python train.py --d_model=96 --n_head=3 --rope_base=2830.0
Below are experts of layer 13 (counted from 0) of a mixture-of-experts language model. Rows are named router (the router's row for the expert), up (a neuron's input weights, with its number), down (a neuron's output weights, with its number) and show model dimensions 0-95. Each number is 500 + 50 x the weight over its row's rms, rounded and kept within 0 to 999. Numbers have three digits each.
After each expert's rows: a language model's description of what the expert responds to; "comes before" lists some tokens at least twice as common just after its tokens as in all text. This comes from a sample of Wikipedia text that the model never trained on. Tokens count by the router's weight.

# expert 30
router:483540498463424558546524545432542493431506421421575589476530543538469461448479612556480465412504471476460545520476556495458517530523495526484465503555579459520400470494486444408589569532614505497518428569508366477542572418464444452523530578445522521466501546498541547484499552478495522548
up1:569469523439575535555472520421518544457479523467551534403519556566420486580518520522542511497511466549541509507417397512493448432484557437478467585542461519531392434417393525439512517483424429630529471533472460545513508511454531502546470487476589409502489572471525594501476493505504554529
down1:538538508633385514508527553519467533452517519504513567561531383465457520518405497427484465438529522508518482383505510485550533489453532452478516517456471472515605468550530414514501534436502513397502522435510441428506582422454530460583485517541445530616549498522521535524522546507509406586
up2:473434549570549552409497610474528482468528489480541541461598417544498497438507557452530543441506521469462501464540522486539451562575488470531405557428513497573446488495460579408530460494635430524436502485508456474500555468425480527547496583456486473516623557551473443454456522453430480540
down2:458601483510591525449517489452561458565519559509544611518410506534481505572600516413508425538431501515454490485512542389477457501561504484536457527494456464468483529449498471595455427511498477524571489468623428555465501567554523462443499447577498422387524527517466569462483513503540442463
up3:513587548521406508481418495460529514489487444531515498498531498498477484525445592545555473468514466494506473398493478453441517477529448571539440499545553505464458499464556507479495520566534482457570481559434455511438428450469434413539580558520543652469566550440517607369485542605511466522
down3:523455531507520464609425582550418553479485538458539469466564448511536539468578486407443443463466493421455565546573598440497433435449537580413516500456530510426485480594465517537499546515502471458485537488431507623393528485580499532564495502499461483471460457499466483538572452476558548545
up4:521526511526459496406560442478495457508599429443534456510575588526472455481511562436435450416559525493523582561513554434402458441533438572470465476554550502428469455493558570482494538418536504421561443507480510552487442461513462556433505523466510590447488574534499474544450516555370491477
down4:540542426564536522518493559529506538507459473540487586435511553403473541534531460472369475533444566442535451527505512433465560600438502459530509397538417478527521471457499478513559451561450545453504499525495435471442500546482517531613517553548502460451430578578393444478545502563497532402
It responds to: Line breaks, list dashes and == heading markers starting lines in infoboxes, lists and section headers, such as "- Released:".
comes before: "- ", "• ", "See ", "Born", "List ", "Country"

# expert 0
router:473550478488444519469528497482477485450449429509476563412533575503503410448528509574482469471519462508452510521457524489437637452593505551466525495490517492519516504603642449413490520538538513521561416506482473446524497404429483445541531565477532537474618483460508576530589538557538410544
up0:495523431533444553420591487405493527463424487485410445530472561520499488484597553577481508563454438511473535518437548467469494472544534448433420492498553442445544511477519456576513484452654430509605460534497462584513524471498447529489515490570491526471555519567417496548528514371518486519
down0:510535459439477481439540450440542572628497448508472534538483559570527500514588415390427546564524496526502523548499515465397438470472543554528459529432460446530499517452600463517623443391509501499425476436544590516466478465527465470444585514527522532475520483573449495481498492458518491590
up1:501387445488494538493510503523429505492548449515527605481481529507458519511560496529498488516422446486531499603473471418456526536517443529533650575562391501498476500484519414471440443499615559490589596558499506582514553476443486524543467515443539468480537509390483530465484430497494479402
down1:481541439455509488522517531545576386585449486406514471589376455546479555499531500452465493532481472448596483499459461581538427476446443518530537434527506563535505450569489561473581500551531403522516583415488521572461519515491460456523576433534467523591403561563515461480456474482479524469
up2:509519491422546501544524463526499423436519513534513455483545432541432437474546463521555410553551528422522562543418517528496599535544574486398489475604430433467471516434484440537506561544528445413386492495536552412622478462491490483480542560458492506537521496571476573487461481505494546587
down2:478404467596532487471544531576554516484487572549457526482447511409474538472530546558418498496462458586466480514411567487564474451582520524341608504464477618465449566462516509542484542472507470539536530463514538488491534502552471520501501494469529543349488495462539423420547493468457504466
up3:440439483496495518456583495546477443508482440643492487464542554541490525417548521497509509481459468480495480469534429580509572550505409459580627550527498557559549502549532558519548498501493525469561436488501438511469389495592526397543428450440516484507503430459592578523486515514392530501
down3:439600576495543449497501464528558455369535556469554492606545470540544506438541532396518475484578486536475562466498487555555511463579525443508520557493474517428428464510498578529353535453468494530464472495541489481417535442421479507544503443552455505575431540527582440442539552465501478478
It responds to: Head nouns of organization or office names, often before "of", such as Order, Council, Minister, University, Committee.
comes before: "of ", "(", "and ", "in ", "for ", "from "

# expert 24
router:454580493425430520518541494496519535573418406393571565471498539478505435489506515500441460521491440544438527621435526555480626478548439500441535541535579518528510534543536451468521555552523501504506402498497423476522551450400447477569538498463524536432517522430559569503535495590461447521
up0:509361486544507497527518503460510398517505481552511464486429527507396471530489496497508481582499507507457563623425501483550537574539428560552573522476483482558440461441542472562453573475504488530497503429538523486510381508488505550524577381530474521382515518431500505489370499541445514547
down0:459525492412532523454537480383588510451465480556557585546575477437476554445459577528530523538528492479474458407549495483518525590550579557490450489544479551484527527495568548455549446492477415493507465508421445399503505459533474513528469508431485500551496502488525493610485395560528554351
up1:489532508548493466514500500457571387501475414525540477566515484470484552506452533529513486499524449509526592668458434479597464480623490600515483502474486467442508560505509473505523578518543507443562486629523411535504511401531528490536451406471443538451476450477565496481505440591451493504
down1:523502508515480488462437499434477570551553510478545481541473539480617511467442552535542460454510476408505459456412461450603493565488516508490473473514496424495567553557525563494462430513417480560445438435475599654479449460542516602559529459485457533397472467560449511464455490568516550546
up2:541450474476533510559500433441514410591528494537487510634494459424553551502516513494506488592495419475439456473438508488482516453582538494627571485569496456469460515511488522489506531581516505462462411570490407450497537432532505473452578404438503502447522506592591516515503586514546454581
down2:557455491597438545458539429504445547469487532495534477546495481482455511459470580397437504605492402433517539491609480470489469523527519548523517588546518488429505460557459492487584478489497426546477448619504557479540425520517622441532514457365538544512481502491508450451493524537573445461
up3:478515495487601465427544535498536454574451462512465542470421537525421560457558473503489487569554553592501540460461519524369620385455446492453476498541467518554476473604543492497550379516489479507493572531523491543528533411480526542517526461464498479411488520437557541442549474545558455581
down3:550479616483516484411572471422533374477539602521509469498518453489550440507558393512447483463497573495516489530512491508476462497420491513562533606491479493494590498537546446526544486477484501462474447482505531502515385514509479358515539502531433486483581464586487553524577444515506442616
It responds to: Ends of proper names and name words for places, streets and institutions, such as Historic, Street, -wood Cemetery, Memorial.
comes before: "and ", "(", "in ", "of ", "School ", "University "

# expert 63
router:535573578518429559508482572440543487467497483408518503474482570516465476413489636521513512467586456538490505473504433481462555425499395612517543490502547521479516467560541554464582549562504521455567439526480457483562493446404490500509527524390532478374501483428480547500481527576465517567
up0:586618536481451551430513543480556482495470471393478588480458488517478524584495480523562469523479445573464544460585487498492600457431464497495484441489519496468578494538565612403556566495565531473478493504485384486529431522501525492575470508487547463470548446528431471398426556558496490567
down0:522460438485515482472543510450519497556424492444553502580470467540560460513541567504570576492392479543538494487555480506539455410434582528534563509490546547487445491573399454535490651497499472436478645553537393425490417515514420532476490469475449498431500512508509451581526501480508477494
up1:462540515519483548484472511431608517496563473443533448495418537435416499487469454557418502579482520605562599505437437463466562396552442510517514478521498513403525565492450430407476568518575457529555518522482502481538588533446614504439500494481487543515481462502473475537498519497588407434
down1:437473549507539491506518596469447534501523539482484531507474488546524510479487565573527484525510531484407550584480603475515546471434382586511543542588477536514484548491469385416548561376444572547507438490450453602483523507460475514570570463438460467459492459515444526498553480418495398482
up2:502503600503436454441488446389487459447566516447525458480489545514563621402560534492479449491446479554464485503507479553535418560578380514517499534469532514441489497535493500425525482428409451496575529504531500539514504479416416551480504550430490466498520554471525611490477619533571451535
down2:566490534454607489492646424494416453588517529439492479502522451489515460460494493588508416509481503552460525473434546482562466493538451434536541516485449371480518420535556533510504500552576439446390539540491402483521469510554514488450563541463521437545545499504521420489501494579584534562
up3:435446581398483536525463497522487405490455589545474521479544455592533550508522528442490515522517453660494496510483479467539516490536455573542442449523522540488606424569586548427446540557533475431496438489393479538489493520467413543485555488463474533439494532474473481475556485518437495624
down3:507458488531479446491489499485458533447557401631419441526526503468546507544550447485553422576493498528577556516551479512554523487517446530508521549454624426534490468492531487432497453448511462549416553525493510572481481467453431543503435499424474595552448434590568528478525460357554538493
It responds to: Wiki section headings and their markup, See also, Critical reception, plus music chart and album chronology terms.
comes before: "\n", "==", "also", "\n\n", ") ", "|"

# expert 18
router:503468548423454501569508513483568587456536471431514580451530584466479487495564577461476445495499469541458388527527500510506533423642400520482544506500547501458484436518510459489542470555550511578550428546521368477501499457484481492504585486442536516432548487385536535552547468497425465579
up0:664508614430473434509375545569533441510502504444513535462548581527506560470560552519497525493520485527510434444516536519524550492584499465389476492468604539452519471486491491448404488483500508464419456520537461490569525507512441547425446504512504505505546598448492423523487467508447440594
down0:421524486431495429532458435453484507450536572517492538358612575417495502515500554486435539457451461458613513584541478544452489536579568440514574395460413472505528531488456572490444478506544533498581482535501496472511530401493466447540523519552551496526448549540569493497549482513445439554
up1:539464475484472482482458502488494563417556507613524488539512528530536479460538433429482490498611481476499453501498427529487487513517366481477589393499506488577551541481550473526606479508515440532499590563524440515474472519394459543511542522458569425376492489535597449599538523548466472553
down1:500593508474546516437551490575464446427518460512541465456527576527488536393485519512488542462448580513490602571493595536497400497459486471572443503413511396440499387523465465511476460521535573532487439499456468533558561413589443473458459500474462574588476578490470544488568483512485544511
up2:436485494470430508514482452501457439480555447493539578443531489553512424594489543418570339461543488438523504529546419470582519584504465582416488577489482552530450462480551413462493483459544507507520579475615466563489488435488543425567530529509554464479516528524537548484459537450545501581
down2:561509471543514512512437527510516478473431454494557466463452446592508519577549472583485395471405464557488515525462542524515554541462510477546509495492467513464460468542459503468540460420583480509473482514486486503522442491407462465452374568623475524630556539546516632560497546400501431482
up3:347506392429427414483542519513463501462505495432522455477508508466462470474540441454450539557523499418536424537471560519455528522547500523510468460557387441429446488628527561477467487566530495528491514571597472611507534545516501496597556507500519482509542545502461468585581522534514510555
down3:476480508527436529596536450469591433550487534484561509486597512485527528434462412428567492497473501468474528512520441600390523512463454400511511453482516448476425495510546496543458440595456473455508558530516457392508476480505463566485488512511401462502495526510625488582540502643491521550
It responds to: Numbers, zeros, dashes and column headers inside table cells, mostly squad statistics and election tables, such as 0, Pts, GD, %.
comes before: "| ", "|", "votes ", "Q ", "col", "|---|---|---|---|---|---|"

# expert 17
router:478531562529466402548453553481453528503415495448501532424513587543507459466531564530449511448517433528504419565509415514392601485642419581468556543545506530469487545495540493473500553533584518501553407478494490461555524454470460466477545481487584480432617470445551471519508509534491475574
up0:470556550488555460572515529479496552512399573458509527491608495546542387462464466518526536458462391512533476572473544554497494622487538491447416547500449466497549436526576471551480554620489479477567402497538484506422469561549452582486451467509426441521446465415534501536528558471508522479
down0:534524497474478492530521456478467482452627527541504531606594501531551508485457381544488461500415479483577599513501596516425429523616481496474498539499467482418486463440529382549567511565523531535552459420543513474469464470537558469470499456526408416566469449528520439567482507445467531495
up1:453469527422512542524456506486441389438517507382567538522536476489464531601538489599421480469482463539499463548462466568506478466584493598597557521539494510519476542427530537497550502493526647463487479499497453465522421483481611446607406411514530481482481440464496509518439486490530501473
down1:560486512580527512455494524454527499454512474556452515497517530554489439488466517420499617505508490540462548445543516455592517533452505496393398527478522504436612500376493579523395523592489518423555575521521541510488554503494472449486498434440553555427549555503424550398460489501415517527
up2:455450534561489538578465537465483478515505454456453567491576547415473559491493568480477449465559494491549471457523489535555582484486457415542487420482343521491496404408513506539535552476526454466454548507434452508491530552526476506516502557547620489501408487492451532480619618563438533532
down2:515505551480620554541419599465425484464554502436476465548512522497529507488553581480488444492418490569409511539489485528595515519396437464469466487569509470503465501647540515502514516535507405549515529450512410565491502457505457482473492502578536509497496444441437533383562407540499567516
up3:409538472512466535493512514445458508606468483521496529400451616537476520459505504512538574580568555447433388445504405438450472503544524537516575471482520491530439524507577460503492430467493524384524434495461572463458570498481431565530527486487564605427497517504588504541506554527524473584
down3:563477415565505483483511536481528479517478622537432467498447376518572513456463485438562522472483592581512477455466460513378420550501510490421560526588498555521477573472492461569431550456524494488408555491566440478522532569408466496479523482480523422545491509605536543514509441538555453479
It responds to: Nouns naming fields, occupations or roles in biographies, such as research, music, education, professor, teacher, often with word-final pieces like -ing, -ator.
comes before: "of ", "and ", "in ", "by ", "for ", "at "

# expert 48
router:510570501492387509550452489506502558484471464502552514461572573487508470506510542532489475404535439566405499573414497478527504469562472533402596521487504524412521442518472418483578569576520520585577400541547443474552484412484448469561523469529506540433537418414518556529532551443472474519
up1:511472476454474545542452514506510546386463542501547468511551569413437469584535580465462581503629476520409433568561507521472550434471448539491575525449486578429519569470462501425503541535588511487485540489562478488562507493517448511447400525518452500448458427448473437558453487490456613484
down1:395513522496474430562544513483425496472494527541504537557423526637455497468485485497472447544541540499514454412470506461517438564543495472509481436576412565436544548457547572433555549551462447509524440526477553533523509531557461492403555463535543561438471567510475601463355532515530462442
up2:508569509517412529513477513429475513603560576501510495512499480462436447488527563517459428384485507504465509551476502509512519463564495549499507380520586525444538493539468461525506554552526390491595388491465492564587456432490448434592512509527482566446553440480537586574564441460486510572
down2:422563432496526434472528452499451562462491479488433533499478460575519485436433504534494486429500497437476616489432468545344578504602598481490440460517556500575492468453448601509454580622539533492487452560539477541488509537494490415469496467497512532440550510478495479556576490567547528472
up3:516545428532474527484458493500436427465534564474495525513499478550511569538468564536462519554513457417569502451522510498451478560492471513486577472531406512543490587553489407533570435473545537515549416498547470504592479488433471501463432635491500544409493473565512305526453468468533534539
down3:550412465520502503472492545450481570495510490507550507452604473581508492444482479525575478550493447515449475681512402503508504545472394432525528442480495446531560528551464480554488435467470502506411539594527490480480466506470479521538558520557474590384512555454450575488455475589493417458
up4:541509511537544488553477543389447540504448483551421471529462512570470364472490541484422513424443486434487547520531507505442505551493498427463596506531495516512476545482427414526484517512549483515570468579579467510550463401486560586440565517595500467505434495474627449482599537528444516464
down4:555454524602547453453464556518559372516486467536533533574502517447531535512489380523532527407543540573554590506539515441405507544501566561513418446498478447486481489499393553537507428482484569599494575533460462451499496494522497477439475485478463526498480473531464518394555481393448566501
It responds to: Number pieces in amounts, especially after $ or £ and before million or billion, plus numbers in tables, such as $8.22 million.
comes before: "| ", "|", "% ", ",", ".", "m "